config = dict(
    d_expert=48,
    routed_scale=4.0,
    head_dim=64,
    norm_place='pre',
    positions='rope',
    tie_embeddings=True,
    init_std_qkv=0.0469,
    init_std_o=0.0469,
    decay_fraction=0.47,
    decay_shape='linear',
    doc_mask=False,
)
Below are experts of layer 5 (counted from 0) of a mixture-of-experts language model. Rows are named router (the router's row for the expert), gate (a neuron's input weights, with its number), up (a neuron's input weights, with its number), down (a neuron's output weights, with its number) and show model dimensions 0-127. Each number is 500 + 50 x the weight over its row's rms, rounded and kept within 0 to 999. Numbers have three digits each.
After each expert's rows: a language model's description of what the expert responds to; "gets" lists some tokens that make up at least twice as much of what it gets as of all text. This comes from a sample of Wikipedia text that the model never trained on. Tokens count by the router's weight.

# expert 21
router:566436516560485480407494464507565498426576474417570535551564437546490492554438468519449537477432466549519488477432573479561459510501470512524479563512503570565480489526550517444522525474440510502584486574473580591513534537447498553442470445492455537465528556436471416443516526450515536453542348426582447485496479476492512497503591511463549372577540422499559516430380446472472475449477
gate1:549459532489444541445393507567561456454479518425460423563524484472496443463549521589442501489456403473561461563485529536636460437500474496480564493423424497578431507445418476555523486477464526525412444504500640559480564485509439468548528429579456439535485548482489476474541536498357561455463446454495526518513548573475425566518509492420471463472524489508479447486496452556444491510571
up1:522471475528505514581294574549464572593458459545518450544528570474422534506470530438460522512569471476512487406527466629422594489513510406465523537479560483411532518482595535439476500571519559479509460514561467530509469454503515540525485493540442467474595472473506432464514459531487546500523444550542483516428443490592492621465499476481563529554459549526478501556484555445531508475580
down1:449486532423524536557476514526514482493506582492530568498547509462523483433495514420511489446520484601396624369518385405412545529443513577464544514551488497502452401526474523495484496460465446614434463499461493436521519471587429569550486471514471524486494501520588507581531483461473442573492534479487452516548614442427529536489541472497436494558506528488442557539474486467574570534399
What it handles: Lowercase word-initial pieces
gets: " b", "S", " a", " s", " B", " S"

# expert 16
router:522474499590491534429584539543490581478560461571514532546540562483439531527568489426504535595504466476436552432443497512397481514473609477508439397520523541459497603584551542514532542507538490478538539468483493485551429451537547431610389477397481523432565553558497481494519494550491489534542479485538446462492517594478482503586595490524463497425454568494484530403547550507481474416444
gate4:545482574477509528494524480472590520471451497507504576540461493558572444552473475524497548525462411534445442467417494522544531593489496512666512539521412550548593693532466544520502503536466502580496452502450454521455475387458440398532508500508501527445513499512511576517534524474504538624489424409472509452482500523457431439488543538487371452500528475506468514552521534537530502521514
up4:434515444495588515474631436494408458514540507513492524567526534438449530525481539452539466546529540504549495523540507456520486436490428464428457535485541490432508446519442503546501441460533453540481463519488451471439486562471417528471477432565480468491631538543420385548471515538548407412632502578461474572545484493499592574454479468444516483511438561532546567362482496436483500481536
down4:544446518472481499552496544474542423416452555485580435538484544524499460575422568469504493459570482485478566478430490493497509522445499543602485449509509498520494490400495540458462500497432421644538515489512447468487474518461540459542489468501415502460461456414444569506488490501548632588552539542444526495488466550521446481387468434402539499438542447361475480446590568514496473585458
What it handles: Personal name starts
gets: " K", " P", " D", " M", " B", " H"

# expert 58
router:630440539506471457390554517538559476425618508501538504508636507542515415484553481430571518493402569526513486510448402483454511509505525582503510507501533479500483467509525594602525496466531475478455500592518492473563456544492541551475436482583433493457529524479490424395486529512523527446526475540561497370534445549554478451521584509502570427457480490475487507431500423507469576434454
gate6:475436567442593515497581464541531359415528447535468535522534510413537526409540500544460438489509479525510473445449436516533469521435472500549467480499570536373538517464515580485575486391536440494427502557498443493544514444529564531549480500478538510466441530490535440511581601568506456561506505396449498554575431516563406440498512538413451508522507545498457449499553441590512472450540
up6:422550493459443501498467443517523503559468479493517512510486483531461492352589512529546512451512500546511473587453452416526505538517508584417523533497546546392492542582573495559517553562514528485524531426509577502413487532491543417490479567562517488500447360531552486498393509517444479512551497544537384571613503540569473464504483559546464517426540449431563626465476516489464471500462
down6:602521460450484506589543511498546486521570472466495446475468455405462472441608561505607588487555535499474445513439427401493485571419501518549508460538444511527407448568573551467554461417513445525410478497490459466575484497560558554481525474481492526493427510534555584513503509474506530487463551394496454508484483596538490580488395473533433491559491502557538430450461486572594506540423
What it handles: Single initial letters
gets: " F", " D", " R", " C", " W", " c"

# expert 10
router:380571587492542484561495369526515416535523455506444471552467415503474447473496542496446451455465480515495524497524565515443453373455502459514401542491455528518543590511492591415538544512470398543449432454555555518468572415502503469485524467473452439467373517529502527487511440561410475523444538491477507481580547405484453493471426497487502511468447524557479548485560522540498474619460
gate1:429529559595467611508524559454549503468431537511525525497488410517519534526547510466399548553483565527610530528547529451458586473410565537482456463546509495426637417565525569461558519471531442500514409439510575495462517545504492554512442578543464503404425536508471578521555497530494558563540443600544451472525489536478495487527530483487493415463595509413482484461479445503455556559493
up1:558465479523549393574494537366491500456440546513449511463503448529526467478455526549527586514497564533581505574488495505476501365508497523590515421561506545476556425523575597517519592547434482527462549423458558509476518454528406499554475487477443546460511382501449472528588393456519487516509517465480478566449521433501500499470572531553487507656556590492511535484478518472490508551533
down1:454496474444495591448457487447505512507452464542484412519416472566492518525442492528537546473565526565559471485502517602506400518500578383401402478499549538579518578471491469508524577580559578440455477473447465445491455575457513491515434519482510432531408459474504459450480566573561601496459556420433497588485518441442526473460531529492527539446420506533514488531506424578437473415501
What it handles: Prepositions and verb endings
gets: " in", " of", " to", " on", " with", " for"

# expert 48
router:443542535495523487500460414472572415502413435538431546393432403518482455515477535526516579466522411480530478505556556570453493422493521492532426455515470604498414568560477502508545455532550411500384475479499541499504587541498510532552453469573513502543525571564471497575556541458480446481500535386503481488552603496545506503419462479417414540545493572492541500532523513590444464571482
gate0:585489481516473443466537486408505452503474411483483615492436581525535493497432488537551530500509378524511457451479485418492454456532512547559486427531451438478467561611532592537526479542569502546595563426545495505435585461492490579516537573497508546499502434478506447500482557516561505491508558425524522564450515533479562546417544418466558523487474664563533574565511482528572520487540
up0:495495454513488514523490533422542573489537514471496557513593484514525478476511482423462583551564603436462524387473505493494650412519469500448423539458532458595403517487420611514478473553470570468613467448485427565497537500467511574475563432494505483460505421458456441479445441526573574466524452467481535505480459528440511501407433526539433494481467445439481535498521428457413506464541
down0:568503473515447555547534492582502459497448508471510452494507409587462572423443491457370447449448447412433465464507431544506459482495474543487596503531498458581509528543521453534526482497576607522409496487485583502477530585456494460530450505469458640410476520527485535535540434464510480565511438522465507559537577591511439537485572434460554524534562481576497511547537499619543562539513
What it handles: Auxiliary and main verbs
gets: " was", " is", " a", " were", " be", " had"

# expert 15
router:529479462505523521545488542519463510441580466569521505453497468572456487493483563595564482420433396586429476452512469482489523534502486542505579474465516437529431410481536543490559523404578504465588551554562479520430533513556585498435569547546488569479472465428435548519397588443506498568541509477576475570430458474605504564494411559487533469488472493559536492523531471558565466422415
gate3:487498392519642567558474552512480458438451452498490512570558409553484558528475500526571493442516467394445535431538572490479474425505418414574554562456442552498516460514567390503507581531539465526479515454524536589541575554529538434485555546493553509543455419426526572476447564441489525579493484494518543456481502573453436506429539513467524507460516448458543457559454472528545396486502
up3:513539542444586466483520516437580449562471480457516499539505471481511501513553517480576443398557497511514579417530516541611512469521539545456511560503485455483478537516468515496520446406508520531464508429503533640487526500506558396539320552454504443471472518471530594458503471524417473565541423435548537511535479492449466574515485500506524536551480339570411565571486517453526493482513
down3:503460439447487466564493597471432577450421546495518480472450447523526638528555549430553529492434475516459502442638515495541488462451411524576587524464560440471447496453584526461460602460502488574541558515476436553561509584499516514563469546562507546504482419485544549480532571444486540465483531552510522555521441500460456605525462439518582474492556524463446476410505510449591466545476
What it handles: Parenthetical numbers, abbreviations
gets: "1", "2", "6", "3", "0", "5"

# expert 19
router:458435501452453570499583486546561402552529517549498503528496643452436500498457492469487480495464565533462467496518544584547581483523472546474477477490451435454519562515439510460490425425555503446488507490552393389472562433481544463432499547456429456501461467440446498611471551501468453477552475487533566446564483428428589497517602494513468559531530437474489555526578552426565549411450
gate1:439590549506547435486507583484481441508445515483531449551504465474464539508486488507488428470557502508452536522414428499506553577459524461504471507501510555570467547520578483537450502512551376489599559406513575444433446450503499619498478509513571542519511409451539639577432441469566511515492460498453524572455492540478476510489478513539383490503502546440476581573475467482484401632530
up1:465444537510481531481453367443527562473477484509494512498610496468427449595486521468530465477525474505460366493520450529556472580559479509515478508398471483531479612498517421508510554361547421491448486527490458500584510483535623492430395473559438465551518432438466508470489459523592481508490452447425540490593466516512489591525453500453449525516446542508487397507516414483460531530495
down1:507519525442489540508492568466448546494519507561487473422488586526477540492529459561510580492452442502572474512573631554477528428486576528488480517642490531371554444455483563490498508493476614480489453544548435522446510579549514421544471548501447415461509496485529459487559529466466508528435549572572485493440528505561489474480534485466534499430508599523696445480547555496506447475484
What it handles: Sentence-ending punctuation
gets: ".", ".\n\n", ",", "==", "==\n", ")."

# expert 49
router:591560557453438437449492435550562447535509500496477444444625483438499491504482498485516545503405569491458444526537522492487507498456418555527506478474567519493398449491582551487435408495511471467539460538486462520508443564563521528552477521505547433434514615418446543462487529418566611504527436516575530537455567517554446494502483432494516399462379409493513424543514561516573487499452
gate1:541505552527542507514504585544612487487507502451475448536539445425500514514509523494567442479502485568474502536520541578591555464422431513602517468512530524537453486448528515541450410454607457568421469401505550505487588535551415505541585535540447438553535558461516391486536530456548572386433537427527508488468519446539533506574596491474523477440573452507508488544432426510553419491520
up1:495489446507432468401455558470515517531586520510417556503485467320535470530534485503490558511539464456530510477558483473417470489514402587543440481531505468514501464541566475550576511475453522613536526487537460526496582499554630563614425479410532461422523471491590438532577475534476473507550544463518411564460443534555494533512459540507547517468471466527541447503450402451452494452525
down1:448506530433449558508455472471502561475551516418416446477501532543497493492464439577487471463596519397530434421487469582567503522541531446509496613506463518560476538530524474532493515608453494599546557379499462508482534476497541489493531421559458420435554438477528456525512634515484469458527542492484481598536525541385512517431471597530503533559508490565416570451487423485550462489563
What it handles: Units after numbers
gets: "%", " m", " km", ".", " mi", " ("

# expert 2
router:451499517493423538486562478462517432575416482573456499395468518473451582515543402572622482484589500457557463559527505566516580528475546496506500511486383485550563580525464542516428486499478513483423512555500428490465562432457482490465535526486415472509358508524487482566492465441480442464552464398509523432540530416427565560484545447473468512550565506511449488523575530555491449572439
gate1:495471475423555522503448491645531461474500471473536532450465434570526450569541463423507531564443540443421497485551509541497394392518477435582491492444548421506481478555467525497468536516484450554553521556460483592452398494436472488538592522506531449514537474457586401554575540405515499516574449448475527493509453466456516590521458566426519460460483501578479588417566490514509535546557
up1:544555499375558568524486509526564524524599471448511513467482405423450548480454494450477517565438497531496504504510498466420407542514525431531523558435477498508470552464478497468527492498522463493495581440496527394505430536544465463465506586570578507516484439459487537426535469389489407546526448599421499534520441466469578451456469492550503390451460626465476533497627565512446481460477
down1:462475513452493491489486528490488536491550510475516574422514409538550494600504520546521517494509549505462441560533568506403488579480420507456491529458458491568464560524582530551519541398480559325495490502508496586466458550553460479453466565488496374550459419448582503563467575436556524554556532482454496543530474480453509555477467441597540393501546426538512538404508455469569481546541
What it handles: Clause-boundary punctuation
gets: ",", ".", " and", ".\n\n", " that", " but"

# expert 63
router:559459576519504541436510473565495516454558477517500435389508474447473565446484547576524581543463468579489585540545452486398598500546541570505547424465450508561507586524578477526506391533479493485488555478472473503445467441530504520495521511556495580372536571420462525502507493534519511467566489434472465511411494542507552441502485530407557388544441432444483514416599489429485542453489
gate3:394492464555396478497525475453479475499496515449443493529602532544425479461483514427504503466434439485473568523508560487532597511475560594418500541423415530401520523407489425522550534441498481601520495540464481436454436470489506509626437462470524525604503503579503531413499515481546482477501547512516547491489455487513537493503416586529530534511529426455457578530442568494370407517460
up3:482472535514493421588555478532466394472500502632518427504611571581418430440490562466585425562570589507436502513429566445525504583456440540485459472459528490494518545478461524554496463424538505466477487511519451543475467480406568542523512480493580476569545503475434545413468544505517487453516445535518486481488442476553569432428495482473495488452537430463434539597463553487427423558568
down3:569579458585527480436544552546516511492509472550468476475422433473548541480491588492540523427498492454500579551479547472448648474543583531486580506460614539492477455550497545452541493494449510456493521518486468559515588428505418468534505600538567551567586450471600553446470477501491402434447492482578546543449430495545500435492451464538449517497514588486449514482551483394486522566428
What it handles: Numbers in statistics
gets: "1", "2", "3", "5", "4", "6"

# expert 18
router:591456384466463503525529425568606403519502488511553527482436602444458444507583468503503523435506577469487446419517540598476542557541468518476436443406523569498539534550490488507495426514492414487521451501509480399435484434488475447497518520481456601531579466395464510548431467492534537484397503482467523463507533502521461463479603460553381561523533492535536532487563478452534452500578
gate0:528523524543496582564539447563565439443576469474541572532514529445523438414399464492417431489457434496421492480494489486494474546508556536546519509490408441370475533502532574464420507492501534471537462438477478573568416487509420598476567516528499581514489551540483491478471538522397592455517472560430492490463582513581431555517515553497427530487556519525411398457524509565457495573520
up0:529512519451483455439449502637544551539495447393373495527440473426546539524508513458433517462527474418525469425546543583507476516525434581458447494483522529517557487479430554485559478553565442491449394549534458455443535499577424479495460512564491432421520469574462483514519462489500513541406485387476509496576478429615479536597566482526512424484471523531480462494533462554528411491544
down0:528521516508435506557446550457447575576493536557590435405536535464560517477543569543450506566534522518549435448473580463528574628557486492525563517485498510523463562486487499557524496530515525478475509535426484445487514577534491570446553495508547510478540450406533494471506520473576482519363440564491505574421471521490461466556498499580555518508376445551594530470553392474592404452511
What it handles: Table and section markup
gets: "|", ".\n\n", ".", "-", "==", " |\n"